{"d_expert": 256, "norm_place": "pre", "optimizer": "soap_variant", "decay_shape": "sqrt", "dataset": "wikipedia_en"}
Below are experts of layer 4 (counted from 0) of a mixture-of-experts language model. Rows are named router (the router's row for the expert), down (a neuron's output weights, with its number) and show model dimensions 320-383. Each number is 500 + 40 x the weight over its row's rms, rounded and kept within 0 to 999. Numbers have three digits each.
After each expert's rows: a language model's description of what the expert responds to. This comes from a sample of Wikipedia text that the model never trained on.

# expert 1
router:542518559510505506523451485541451508555483524412499527494544455496495547502512462530497483554480537505463520536540538536534485505468469443527499447454576522490479445567451501493484493518524485
down0:477450374532481442463525482522568514572495518473503510573457451494562555487554550508501508523491465523588493480500566505540535444457547559453513484534496433563563545496474478518557486516464450
down1:553508571466492450518550491386528527525525416519537518430457511547441489573568546490543466496494432507497433506508546545506533495492574544453437518425488490519540445513440472497525581511411588
down2:520504503457467486495414490534495454454450590506492509496507459531503540436454441530524551533488409425499488528516448544477513548517513555459523513485515497505441510427470486490524550457494519
down3:510506546461517502560470498498517507445504480477463505500470460506532450484453449493492547566501488520488528500483537573429466507446501455556533519476468413540410520466506488572522505499490558
down4:499565515533571580480479549589477446505458516430386456597498464494521572452522601508544451569476513459481534539500522483510531562537461432471478521485489503523559533551508526520419498485482583
down5:414537473573539502462517459537491489522588605446461434468493524459510534519440512506466489478484412488522508422458496500511489466453555485473563426536490437442515508535523529510465562515479463
down6:495411488493466528422482486518544494476520501507439472491491490459443532575434515559526552566522512501464464504490548482498491477566457463419416442506583443472539476523496546515483488568511408
down7:527559420469521509482507492520486448493511465539539541489486516536564517487467547515532564496541523490467543489506478431470498518508495521468495458540527495535501507530498439468450459563494431
down8:461514488579506535519565486536555382501501491540521457525517567514543532487493552497582488474429504433558525486543512484449541482516496506468500475480430512444478436421477494516441539549481491
down9:557476464493556480545505509586488565429513524480466445491551496560492580490563554493498527479509479510520575511520459526476530533529457482511409465512463516496467474524569569459508473394530438
down10:480469516522546438414470553456478501537443512453538510506532496560511479486488508464488517528549504522518560433491449515509516514453583464461518525527487548449502434475408488553470529512499464
down11:551482480490495504491546516523525588499518468509507486522581479586504584493485470537466554524503545511545474524536588548529481506486582471488510507488532516541488456535450518455475543521476491
down12:486463471537524515457559526521486436573478588445473513464483519506516476479541425533558513532529513560506591522541527494491423491552457484403485467462502482491508436460515490472496512505490518
down13:525496542509403443500524452488532574476516499540513585445517477468443491485445473489448465516448503497511532540565596468466451562442516514488501468475491498415473463459471562513502460529483517
down14:462571493502488468476494498577535510478541442473546515489558506515437528496527460451525516501469546562513536458543484513495485552547533490503530566442536444479469489541505499460474577521566506
down15:497481553528515530528447500481472482542563599504577501611474569413561409522502498454449535513449435506527526510521497504480508439476501444544486500476541548504452510481475495443501468488505493
down16:487509518426535482500513509572508513543515443480515528472449460482458469510528569485512538494492471473493501499433504477468523496403455444529512473490530464552515533508466498467550469527442518
down17:458490490433485543484513516466473537475542549480486435495516476554463518447508451470498536515470498502465537526498462529537504566407528468527510520477458476385515522512498539505403456469511497
down18:516490441510509399481419430519517472454456447525545444487446500495498545446447475503452450479403519576452489488498501531513484523483499531449529517494462426503535471494556490465483517553539527
down19:520494514438482418559489499615529478604543462459504568492575546519569472493492539518514569477483562461531498537561575467518501533524532459452466436508535545558515473515520462550504518490428480
down20:522454514447475518515537484471461487467500529547432469517526486478437488490485451513529502488517479548463527576487541546481442501470481478426445483522499473511478475519462446506480511481487467
Pronouns and biography nouns. Subject pronouns and possessives in biographies (he, she, his), plus nouns after "the" or "Early", such as son, album, life.

# expert 8
router:468528501513490525528572483518483482417517532399483524476515581512518482440480541451474446476544533543500459461509530438351512550528417505541444531521528512500475476486466446511495517514468608
down0:494519556526491476436477483567477538481537545474514496516496549506491487471457474494484500447489547492397478487577558418512483494516533545468506434472501486526503472514475466496431555509508429
down1:493538437496497506452509489534439490491515496481533496464551491476488462571517462383472438455526475476582549526506516508500539458444460412474442509461522499524538543479544507469511566450546460
down2:481460556517518569531524514488457522498500471594562517496525466522584438577501498503458519481448460560541544577445524557486540511425525531514554517443551542518529466506517492462473450522469454
down3:484437572551496514521491501494467424490452505512539533491512450508497502560500475509551484543475397571579445533457502508478460534516544533478513454486515475498518497492458543538564576507515495
down4:413480453452565442498495491500470540409472526514476503459517542539539491507494564516504478422512472544509524419549535557485544508524463503536512583433448518510477516518525545509561478528565490
down5:525419520539528549519457540523519551454559520506454429454524493480509517546551465459521517537444516512528507504527513525480459554515522527476486540486542457560454478542503467473474514526490498
down6:485534504397400498441508514520507568557494507539601491538516503473505459485500480536465575501509548471550570531474502503403452473517537514587529510480553476532539484540539515531452466447522465
down7:497448511495496464481474451524515574504518551576605434498535497459427541518507548480519558512465468492508510513495489546485600537469554498551526482538478506516467512420462532506430498483512477
down8:553478560464499589513552531535435536445465527501530500540543472533469454486470532540435442467438431545504570457535545417501554440490486482525487443518488522523557476470475483481535460532555495
down9:553440481494473513562439451473568421403478510555545552459424518499493531488504526443537452535463465546571507572553559456527499494435520550592469578513502470508513492479513448561538531431515510
down10:451531563503502453491522472484476467492462504414481484500559523473523438500400503553555447548591534550443518519462484505510548481565459536512455490564478543460497532498548464497502523511425494
down11:484439456500506553495454547528470484520492492532396565539525483513473554541443488496518435509536543408457471580470489388458466428514469486580538457519468559516618523476526520541516541551505483
down12:481465449463443474461533495494558474524455477477485441535520457456478437486464519429529535498502511548541455540502530536480468572479409454475540447620507463465575493490467472474503482522551513
down13:487513459496528508506469537519513502518428475532510526487533568529555591495501579532404511533449500524444534499585552420504493524497503470526431475492564528474547523535568514462468496520478517
down14:509490505500529535550503452494499517508424501583468511573490428553540487449507537513515448530561489535502531501451525490525405455493461482505601488481472515544519480485443470512446386480498489
down15:532448477485454510505494447508493530501519483444495494524517416458482551427439485427494549484551460518450505513563463460529479488528464520457452533586505510488566523521542452529513488464471464
down16:432427480564538428545501455528412477493506504518570521455488500479477529522488452379449526494506514530552550542486506537443465486495425474559565533538503469441492485483543557507529541452441430
down17:476492503495531450460484474528473562522504454465456401507500460442476488560494438454515501456501440510507477483494509528516600517524540491539485472466531532561512555469513484480413548461529442
down18:450504526549456445492491467467514476533559510493558445571542569544488456462431584530548495556514468496487505525442516505469499510523471575501442528547492514550426491492574532436554454508495440
down19:453493526545554502421489486534487488482517442517495537416497482491484453498496528459452480436481479490455506455479514485467586540502509458493416479539495458465493523489562519510519509538507556
down20:536506572511529567557455507548518526522507483484491506507599475509497483462530491461431527486540472400464555553472483549483531496495444462455519463471514522482553487476536523506458541534526473
Prepositions and row pipes. Prepositions linking phrases in prose, such as by, of, from, to, in, and pipes beginning or separating cells in sports or results tables.

# expert 14
router:518522522531512460482558495489458499541542521537434496539535497495535520402463553459486504457437483491532541517506433502485460546482433518523490558504534540526470508547518496424525507564433537
down0:513504452497490517521454438469513499553489430528492487470471451545489484478536549510568412504477478479450475568475462462559542436420474550499504514426496524496485508505539559477503544475539493
down1:463485518478522562452513483491577541528483472568568436510510557481505516511531442524492469465464576520509593473563460465530556447512519552502419494553519437517538537592580487470516454518422497
down2:478528549468503522548475476544496506420492452517551521478496516493537547520588524504497543467466555526562497538467493530493472572481492533481483464486487541542551507522490477556523527512492598
down3:478539547577423452499509484447546453453530484522571482482491462565488441532485481498485444458462530538462514452533561536545590498484486480500437486560555507483559466531486587469486463557468486
down4:481565534506453496545512557537478504520523466441517484493420482495465480529516508463443536511536537518515457521532520546479506503475438554501468568563457513475513430517504576578453487437513461
down5:463533487489480511486500468514485520490512520513485543521479494492528520498568507497493512573518487497553399507502506493489607494485551444482434514528543476412486515546559529490514527578575494
down6:536519487465512522606569479513521498492527456540549478481482498522478541470499483497566505430513545579486560456523455490496512547428487471495519466549474506537579498489547513503566484429502540
down7:470494521508459507444554523578564610492490457542513497484485534517539557522458506492496509485547481497514519480548540498497455533470502494552497481524534482549492503531502484489512456465508477
down8:483511490488481548563525528513499490477430504443531471502421500540460438459501457510501502512520457503503476483547495495529416483542511461558507517483448454470486503494470412505460533481516506
down9:510525466458468490467527490472481518558534540506548523514478512469442390502518449543486490485603481544537559481524460489539526554534531593516522559483508492530523519467511561460527544479459444
down10:503538439417468514497498464502477451575451496514493520482494538508522568492542520492530561496478516509544499494486553482520500484491434498477522421530466470533500568486513558506490462421559436
down11:493532493463516510526491546505454526547566472457496479534450521478485483555486469524477424455562533486482464536504547505512557521476482481544499487492511517481457470586549466463517456493530455
down12:536501531495491458540496492478539463489492411501442485542496514485521534505429521551475448439458523570483471508553486464504513555506506453478509455468502475501518488543517512499509514478461573
down13:506499603506467452526549536549422525478505482538509484428429473486515504476475472512556522508597543532527505557471446484519527542442456451513469531526509486529493464518541519505508500466439516
down14:505547550525459480471503516487485435490471448566545495471534510482481451460476532511482474495489524455511516510438499459490522436605519500492471432535527544462470490509518559410524471515544434
down15:458517437504504482505497523473437530523434579474516492446497450539505537472506480463541434451478481439452479532556537459480477573492522563392492500542521546517503526425516493537525480512465505
down16:492521483493482508500471514585489539482468525522539531455424451559533532462480461481461579436529435485515544477456478524539493506483493512505474507531551469540476562484556607523528517459519484
down17:490547510493407580447477505549449561512397494483482492529569470558492460562444531473454474507526415566518531491502491474496455610519510476467554493498522486473561555513518534498429516543452446
down18:413512470554502511528480516468520478512504463493600456491510547498488543533539496489454518424475456513507514481444600488472513462527548507525451506530486459598440549481470453552487445502504569
down19:465439546437505519515448488535353521476586470468521486503555488531519471511497629508452512462459557523446457505528479518469555489512482513522496523537532475455472465494513482558501462494525521
down20:404564482537459451564452499579510552463503457513532469485490491421485460551475440534523504540529472511442535534520500515497493454588524569508441497549488516474470510537481517502479476469509457
Inner name fragments. Middle syllables of foreign personal and place names in lists and infoboxes, as in Tav-ri-ya, Bur-k-ina, Shap-oval-ov, often after capital letters.

# expert 15
router:521461466515475603482462436511513473649554530443489504511488568486509499469562468492491537518514529457471568458483422596490533535450490431536503538457507498475496484469416484448474477519517499
down0:490505510487540447480473490525425525504486476509465525549574549498518475443485477499506523507489452508551489465477445522525487509473544509567499528577547511476535550552496447417528484489479451
down1:503483493472503476487502465512591448513501475459483543517481560440433423553501494488583453534509477448476478477573526531474441524552417404477485492466450528452458513500408542467535501457443485
down2:544512485458551480467472499500538550572478497448482553457522517487516547464469513521466493533494459479484513562512453504539409491476528483526538508515498516489485464547498546519480434465475489
down3:592461445507540463458447453449461622529521519527523487490447434500511494588510495469508487571548502551552488572488417436536493436546496455549491503526478542479475401524452549543483501470459492
down4:512539528440498498483488531495509539458559424504487544513530444465559517434418488564548472532480476504472541474545503512499499586501467517523511544462481543540521490529519478516444478461446469
down5:485529444587491556524546523540473484545536442472503466524520461427507533475462502549458569501534435535418555513497493492573529566440385512534549532493460543455520517450544477560537539376535494
down6:509482531550547515506515471509499483537461492421556498486462513486585470603507482572517506502517469471450557452536516415519497482492447526458480572508502486460499492418578490512481473432523531
down7:509475496496525465451505490492550464525498442459519512495468483492522473523421460513469471477487519504543520466438528496537495504481545483516495555523552541420499446488382564488507517545506447
down8:535530453495530576483473573552515468453502511470534474532445505543480471475477519476468451484572495479470479461493583468464494541470503474485488475524454492433490555475528541580479465517498487
down9:446465540596434506509503512504555530478505498482505482481489530460530508524435521593585477429547501451493522545470522508521506550518629531543522431476488495505499428574552477549522521494526454
down10:506484479530494448470560491451448497637567517498488474466440522453530511493561516440449517486491447483610530484510484420562510566448561469528484471478476516531485522430479517533457534524493478
down11:527547484454482501499493547486470538532536481399522461556445566462587415533575478477420538575543519520512527552497501467552529510497498420495512525451556440499475431454493489513559496529474508
down12:497501501508496462557498500522514563528473487499525460509442496512396489648508453469555480428491526546517550569479517517583520481483510488476537527523522559441534542468516502554437529487483477
down13:420549494540570564508512519520461561507439496500476566509530475512549510467510478491526454452455517509477490444487586490483537495486502565555467478524447473547529492483459538493552495483436459
down14:545498492489490543447462536472522500468466531534501514558462498538532447470432500505465482486496499452456513485485495568490506505491500492460561517431528420555581497470561471454468517456572511
down15:586475501520554430475479535481516540428485523426457457495528399515495449577492497483543471511592401560519453573570478574467522538476539474551479505511476513506502476535575471519465464529467464
down16:446482467443546489558437491399553517501434538480494529466515510451508562434499519493560501451547512506531501486475552484428510472565469536500414499518413543479518468575504445490541437461503565
down17:529481520526484492468532472480442590474536482474556439558474483461492513488585536559515509510523468471554537500516480488553528465438496474517420474485494550565553519493387536474518474527560497
down18:504483431498554506551546565538511398525496495522468489529538572473520485469555516534436538502490481479451550506461512544567505525441521489558493504461481429451498512508420490596493448585513484
down19:471514553451489566516478419477506458487448518492494509438479539514552488536495583518569558510557409497419521455472465494530426482516587482448535547525440481496449552560412527489476463498486400
down20:493526517455496450498451516432394509367517528517507453483542425528486462436458579519522552542561532519559608536523509526440471510470537523447526422526549604455578458581578481551538522526514501
Coordinates and code letters. Degree and minute symbols in coordinates, capital letters in codes and abbreviations (DSM, CFB, JPL), and digits in identifiers.

# expert 6
router:450534483478486501593573502501471522545484528495540523441526485547509524478545532544539554554482512524444485539508485469464520492522540441465474537576573541482507523450526534533532496529450449
down0:552508536444524437483583574513454548579490501479475461499474490480417480517537468435575509436444492501510487529517461505486397509498451465495526513499520466506531459506474505479493489498518499
down1:493461473455473487482467541459547510446523509487500551462529522486494595466486502495493531465546548509499485505518514502500462492532441539505516468463506524489506522509542470487543355511469489
down2:540546503492459469506508479554476509495494512551493582525489535610492597442540484546533508499465501527554497526501531461513484473452487544482547496507467557584425499463507558482470473461534484
down3:547498530450574502484460574582509431450517493504540473525494501453486562482507464490466501557513506421508478517490442507504494472445588509531497452482519514496491517458572463557474516518471485
down4:533511507522451556485575476537562548518542536455501521473568527489524472593495503498571493452517564493455520473530513556544522399483525549492519496473582468560521528480452527531533415467463526
down5:528482474502472527506586527517511538443538484472472521495469518540533442533521488514493574506470496500399473543509579466477505458492480425498525486490506540562566475476523565583471450503547466
down6:593443585438495473494596574530501506478513549493510521468531517541549504456459496488529477511505503488487472440512466423504536428446469572473574469449529469555512531491500453520496532547433511
down7:526430434558500490558526549492525550486514538515541473508531501472492511502495534528513477438497516451520536458542522466464507464489431564458446475550494446501522465480468519543481536503501414
down8:428449455571509486486444584425515598533471508514442548412517513501526513409528534477479462432515435449551488527442461457471533524493421492581499479569458568474507452449462577531457486473476495
down9:523534499500463569496495515443406503527508579553476531435485498496534423501461481554477468610519453552510539555450462527546534457465513519408580514588495482505515563457461501498547486373506511
down10:495519512462535515500526567489497481511426445423430568503528491514494518488471533512397487495554449487498484525540491515451476545487559538518396568508472499497532496501503512567509505470452489
down11:494526369450508564546530480452437511449522410469416560462484477500433427477530523494502482505576530523618521483532557484508434516449457482496478460444527469524490533526580494436481487487525500
down12:457461503509524499507480526462461462476509460509535512456511477509474525456468522475510449506509517496500508461420515509464398472528504474525455453500512593523503581533505484542422571507496499
down13:515559454472522509463403413526519629494518560503540484462487519487462556421532500554472558515482505507501449465551434550501506488412476475469493516570478494464558525545552430556495482502533515
down14:527563422577562478546455480529520482582411590458439561517475533509490444515546486503527571475504486547485513520492525511528446474500489504559510448436469498486491483489469505458581476518498490
down15:517473496455473517481455472476403482493436472508541480433415563518409469494486516518529532598490512518532511581564530441536490530464482557489498434471570504460495488470574488490499555428452537
down16:531437444536478544501510477438487460525481514490540504549529511518528459580481447562490486541450438496509501578424540464447513567522522468479548437440533524529484598478493474425543490499527500
down17:506480539518494555515519513525553542593415497421456517460401539514522467463496581474471511461507508472546450479463530470423527508469537491432510503515501448502533494549470465464465471505541533
down18:463530460459463415508483520464595501535534453512459534518469441481525465471515472508518530434486488414495494477470414522499422503554512461515493478569507499524449529504469417455490590490502463
down19:501558454515511512447461511560472502486494550542518561488500450462473525506513487558560565522464523497558479483541495497420486458477511506488495545536435475465517545542473584554504584488471479
down20:511436447507570525573562512534461562444471543488561473469488508488496501501470469472506510492430530485480445557587457483494498453529556482537465499472463403554521460505477532542494528452478510
Header words, dates, relatives. Words right after pipes or hyphens in tables and infoboxes, such as Title, month names and dates, plus relative words like that, which, who.

# expert 11
router:462473513491462476479469482579465540537487455516544501497497524546507456428545541500495500524503575414485519465519541507495472558500517536442451577448570455590492479538498538545509514519501504
down0:565458473514423480526512498571515562482551558441521472515497455463503503565553576467549572494514501474566564503512502556513452491478532559519521511519555497557510534511565576464515503521549522
down1:424479509501571490490428543544450499521559515475455534508483468502506486482499461527491423463528465524494475482471550474442524436563505480589508480411514521477464531489598514509471442547510474
down2:507532548531508499471521541519491474524552500497537475466566424567478503494487506512472499450487561522488494554500441417487490480469484505470414495474535512418534458503486435415490532466518574
down3:530548521521564508407533440562533515539533573504506604512585448572439502501493572506534523502510534520484516550506553487525508530442565512437531525574563505433466505507515512556522441501548502
down4:492554476416502475522463507521492513456535546523502517544458490568478502494565451516449461472528475479439501524542473456511521471459510482540492484549566602463521472469507594547532462511487548
down5:440496516508557548500542550445624528501497445535466424555476509489485494527477463455518500503482510454547518537437436494474597601531530488467474493444515493507496418500488536438497513558465535
down6:498447454519579543504478407528466535469481512616506449495450498479510499501552467497467487483495403549471538547402437496531540420437483485447539501481470575492529429487524489499524472478515587
down7:449470451499540451467554438494457438413423536465529485506531486546444491462539463509486499459519499435535511485515512494459487457495510464445545521479472478544493483461468497527485440503485471
down8:400457544498476468491548450559528392497550499477472509434488426536545416518499500495431487539504576488453447556508495498516458521537444494546476548539437488468461550481496487431507586485518486
down9:529451548484452464519522510533455508488474581529440457524514439531526528477455498482477538467468526450474484421488445546502448506590502520486599500509495483527456569536466490495519583475431521
down10:524499420546540488534501500568476510534459508489524553507424517522506508548486481443568450486510494507441464535501481435491482534550501527487405507489531531472480520511536429461549516561534475
down11:449528483482533535530495526495449505541494510534441504521491523444473529529493459487517505515485515500486527505507496432502595455527586434489511463490515461454447523588558541516448484470476472
down12:498409507474490503524489454530507497540491620499489556425588471476568478564531485533506521498503481507522535537541482500514471572455481496447475506486388516518503524577504504540495446463492487
down13:539484519483524444501488493523495553482495475555534520506451505603522442451455499529513589481463551458467498518456569519509509522483512507557441487517445475559454477485520490515463492587514527
down14:509487574577448525561569473536547529481495558477541561467467495469518517512488489526477535462508523529467544590425489531434517616520464509558470426466474541444501470483498603462498503439546469
down15:450503539499481505420540516495527497523438519534534452514454522547488489556485476521484496438498533546520518448464547489482528497533544512506516489445490453533501482509544569515451510531526544
down16:499505467507451524485488507550502491483481532481473475562484526484622537480506543475502491565517441520476457497545440551490515392515464517509491478466577537533555504485498522516431427445493464
down17:489402538563505457487526485487493498561524574488448564490500543502468465562443395521511525529493511480550472502512564517498565556436498550496457573499491467490473473486535586554508450458533550
down18:455467603554463515529490473534591454545447481455488572494497503436540580511439521505449475465492479453581504536519523518553515487574601415438488507464550486484532553485493481459490469574513542
down19:508530473417486550536431478449415507439529527477546456459506465513501491502515552534520530459472540419484536521405530509444564481480510522486557541406517465525472515453526607534562452493430535
down20:502516446517518495497479497509468516539547562456506590499554581525482544513519494484541558490517550529525523472538507563569521463500482514523521468443440522493526542530499518500420514594466572
Word endings and group nouns. Suffix pieces completing technical or sports words (lipos-omes, jump-ing, nerv-ous), plus plural nouns like players, Championships, women.

# expert 4
router:450509437481435470525538524534429531486488476471498555463588491461479491456499451510552574489508470468509537535535434502389538432434458521498441568505551542528463524484440457499487532504500421
down0:554496469503496519534494469522443507563506525459457582453552528494502453535536543516474544581468474515452524493523433441450508521474516548515450466465450534419537529576480587520548549517459475
down1:418447557502457522509508498446563488532552471510502539461500465489538449470502393542444448435527500510452500532472487508490515490547517488499466478494519486531437424491533557462471556518455476
down2:560401528502535437442499482439541468488510503583435497511526619519468448494546536525473447510409514546493508457497486490520485509488540468535511552439543627508542509566563486444539541496519532
down3:515481487520442464453480471442461402436494481528464500486464556511511479381485552473533546455498481512508484503475548520437578467560421455523519439452509579515484521443550474541515509479467479
down4:627520546410448541480448479563475516563471493522529437577534469501475509521441467427477518479494480451498502492526537542452489497542516486545541489493546541495556462502460499409539468533524503
down5:577410461474490531449444533495522517444489468545531528511510431533531526489491524529526463575450485570463494563496487532474495527515534483437587527503503484530489544390514480497516547526569472
down6:585492534455492448556528434535458520523518428488451578464454488577499487532516479540441463526487475418502485472492504503454425519485563480447480520524436515507459491454511528529516432504505548
down7:505456486471459467495561507557523532467572525492543510502497484487482495486498499539478538503453494457507514498511522488506460525512493537564469416479603580548466526538486440487500544493566586
down8:416544471479472482468512422514463513507450492553494408551455498471521523460521478498524422508520512460523442476502433496545573508493496514519499569493478509511471518456464527531498434506571508
down9:449485522503489506463496476498540466481534458495468566518548479429535490527483480526576557494408508440455492542444531495506512410461515499484451542500479486429481476377525507483456421550450520
down10:477548353599437524488495455509530463514540481532483545524495533465479513525494510531464398552496423472509489480490559482360529476483453506480519485493459460489519552443504492482456495557527539
down11:453598454506536517490466511524594609510532478491514452520578501419528445403497478534436430553498469462526430550544496480508485467460509454475525484594465460504512479612460459489497525468467465
down12:512481441505545547485569490439515507542501514563512487486507554472508526509554454549420515486538526474506491463476486570507519518507569533480518548464448488503498516462564486542434487464492508
down13:546469513555485459478430504566534532539507569494471488511546508502538434496518499441400532461502488464542537466455488492524523465394444492478526485501493518423449530448499535512495592461509538
down14:514592496520534508520451481425521506446519513459512524517444541512553541545495537521499493510509511493533471558521493513523530516507508439496565483511433498504496541531474528493468447511557432
down15:558485517548521499530451469511495472579554499471482465487422453528528521556575480475486488465539511513547537481510508484436511600584480394513506529496496527553464565505464461512470492482518565
down16:490551503438494461604500554548479456475459491494605500513534525565537505522481460481517518493514608486497417436508546477471484478537599532427506508475475539455493523503548487550557530532500523
down17:551475470551499495470433471561455505527573435530475493480487493444486506515530573483471502423527523418494489528458568568538535506510520471532420450497484526405540426516523523550469505474561526
down18:459454480540544503523471505428511526450511512511524473453555458534423547421471513451546492432602556422477543530577506494442544422427568442522598529400440518477515501564476460531478469543535513
down19:510544439454489595526547540572517550500474564529514462534472486495471483431516523451476477447444493478565507596531547462461562490479440470484551497523490485518483412500448504515419450530432409
down20:502516576494591487463435537428501527412484457513490552517490441524519482508494460512480525537474540547486601494398459462527423477475562515563472536558510553495495506538411446454535450508436516
Numbers in tables. Digits, spaces, pipes and math signs in numeric table cells, such as climate data, statistics, coordinates and scores, e.g. 51.8, +, %, ±.

# expert 10
router:531490542491514508513494533549505491523530507538459524528506479534582500456462534557442534437472515490457508473530412521499493496452441512475451566487533558531519509493494513445502477536494534
down0:484499483507528547446574502508469569563461476436556436570475525477458597518391478472517517487502470547486521525473452455539484519525577502495473518544474468487477452484469410467495493524443528
down1:514491467514486459562494517472559543535515533461525478434461516495476484501548517419488500565499495510451543485428554498510555552422510458416430545417451469537578513499449496485501545566580457
down2:587448465523539450455495456443451488536544443504504567390455437533503549512410544514492519558511575434473503478435474532514512545486485618481501521544494514508514454436419470484493502554449471
down3:560517571518566449438443493448487529499495547573444536470424471491549474491488477462539482479482506418475546533510455476527479424481468452454446510487554463496487540538549551535511472462486523
down4:540623418437510489488453524507515512535498526499558479454487514526484495549510469482454522572558508515447464572423472514485428505558504521510501463523439506586488445472527504485422526476536464
down5:537476557516461539542554502547506491489604438422423526451492517497449531523541489452503552519469530466455553524535510522536505558486459492500544517544386496529466470486530481489567462578501489
down6:509474512516464458560517446509471497544493471474491508565526513563496545501478506517499539482456449498446434534506532576535579436491454434465477495456483546502440408543546445517524575426474515
down7:466459455517522523515446473437499531481532560517540477471457510566482423549424501451439466507497489421445448476483515557512525493558580561532515487452547549493505560562459535476498381495480461
down8:511489481489494515585439547517525488431527476547557519581496484497551540500493456424481559423477539506573486517472535528511525452565437556494472547522546452531498463527481432511517505463489498
down9:471499561502487496470491524512480497512494605489548493504449526487561513548487499468512500449631545516502529583495551421490559551518494498538506535499536467558492438499546473447512466580543564
down10:461514580509586529461496460558543500512454502500445507403514461541520471520465441478533513447495517440485538562459502408509486467509468501500498465524432579491509509525502584518531513488528491
down11:528489501443494529470425580508529411525538474426465473548488591430497562568474511508548515504462483492496565490485491493500467523510542489495512518497486530474531486556462437481503486475536469
down12:529494546481483441509506516417419493454515428504496462495487455468454467499569471448484501533480507485581508485534542560493472529527556408487438583447521496589490502495548455491492495528472407
down13:518508425504554475528501553470559526508512512542475483461516517501503560531430506527511502482478519453531593565545549591502479412495509506518533543464543463516513444452501498514460539468520505
down14:503556498549468497423500472500515432453505533472489518624448500491443500495405504508438533481555467513519465491507566514499499491454517535449491509444519445550459455483585405538473515474506535
down15:463566450564521481516470511506482458518495510494547537456546489527495462551486470454504439483525521503396499443486458531519461570451523516557493472518525551418464503478547554516559503458431473
down16:451498539459496537529587462509487535497470445490531446505475523460507502471509497485432521415454482495454491486490486547524503505521464479535477545549537419518519506461517486584479463425422465
down17:496507435458559454500458482516413542393519478501481499489525511483431507482519445489473532516550430452556520503514502552483454499522447515541545422506480497486567524480505473489443564468477489
down18:577448475545522554432518539401513524503534488439533524514453500468478489463551471508485589605523522535487546519547524463469477485522563485499476542533480500498585477569580468493550516479412444
down19:512510601466537507439496475501433547568522542461514506443580518540501426534523518484523564459550499528460536413534510526526564448452509586495547456545454494482527506502559507487450492608522492
down20:480480465538519450461487521509463492552555462528426494509463546514529460571546522464424483499421493605486508488580486528451513551513517535484432498501468514467492519501464608584574575450395569
Name and word endings. Final pieces of proper names and words, like surname suffixes ić, son, berg, ville, and place names Japan, France, just before commas or parentheses.

# expert 9
router:488506469536431531524530447624443479494471555527414518529545476532472559546486526468485524475548537401571562479476565572523538511471556482492462499542473499535452557519467495466467477489502468
down0:547530513454477488504506525484478541532540467505506533467492496523468467487543512446476531538514449509534520438443487556500547521556536493513501470462488490529544534532541485487451593534480526
down1:478511563521512499459474486435427504517455497505490461494508494473425452533441573579433441525557519497495450582504500496541525449535528442501483486462507470497485493568417392457557582539498456
down2:479453573562490541562511530584487492505498504525513530537484489504471529506500520504463509493489534557508511489472530469533521516484465413540469447519477469538531540493484508439560498400555478
down3:479542501533575453470478470530466552566570431463485545490487486479538506517473498539472411454486456466464506524575545485535410498539402480477518502510556481494510480483537536505532482479521454
down4:528519540510459522517511519477485513544523436501459480477470500495515456471522510478464465523463511520540420535506454549480567537504561481490508571507406493558462517435494474448555552530502547
down5:452503433569499438475482479473472470521491524494504514448509519626511446552521509535454530528549549473454560546476506476474521491507471486495530516589544539522508516476485512540475527423513433
down6:523552495515473543464537533475459467526450411431513438481570539568506512493496469478507415374510578545499468528488457508485496512527485461525511502534521537495463439426501519403484562520457539
down7:597474501470497470432578456446448464556634500425503453486449519537517508498421451492498451481464462536494484553572482504491485484529477545531532448551459489526573525526516495500474523522456500
down8:473485556497494528545486491520488511626443547566461525536490459528452537483516473477528469541448553445511437534492500450496564509546590505546521479438451454471498498436526548397549515579563451
down9:575497504481475529507510414575501484511530498496484479544446540539515443500487482476513437476442473503486428551501506443522502458565525469495522465512463472535484511547517476584447470553453530
down10:444412515549588533517468442487535523488479573540503481525468492498513462553536444475512528513525471454436466493515490485517450489501540488464501530476561541587442546489426500558557496468408548
down11:513503486528511488493529531547546532639492451538553507507576530593520492448503545536508532450401553530452489487517500513450550551453587497439513473494520474542481460485498473484534533496503591
down12:454464471521529507491528518532511445464489531520489545439429479492463467577487434585529448538460499490520441518476480571494548506506568451537535477557500506384582477491528443510476451428569462
down13:501533460532586410487484486498442523492500475517475537439494470472513510490505522507529404494463468484425509510512465544548512483529518490486496508540554483536539515497536443536551419454482560
down14:581453475512546476468581489557453529554468535464492443469460538584487477434556563559505543419490479545481531495504533520423512512542497568404400487523523528472505515451539488463535447469569546
down15:437488502467566479453476478505447486441495485411487450569547481461477531477472568501460541516510443413550500476473443491464529453500424513514558552507462511460478448489453486457481503450496513
down16:432464448523495494501518456582439556533527440516554512570509505490500549450493465467526470500545543472449472545583509492533512497492521493524513459508513404474438525472445540476422529586444533
down17:588483503490496421496509508425506538504549517505494500540521426498509528546487551592518551422520529487497431508510417487481484515543524487489465479467485482487580426463437478476530487482453484
down18:480490527417503544443509510478444520543426541533472452471504535447541524555493501452484462507464525492502467507554420498464534480573504559443534506546478496505459478557533472514470437509435506
down19:458547588563473538472479468553548491542479504545471567474465490500482565403521479501516503570428458461515493535489588524525513449485607479498516518499452490501527490518522494451484454528432493
down20:455501475491508488513486493564475487500508489489404472510540420471455508474495448526474497584515455482475568489497552373483497512501520530528526465439415533462545438548505530512471502525530537
Name beginnings. Capital letters and first pieces of proper names, often after a pipe or comma, such as San, Robert, C in César.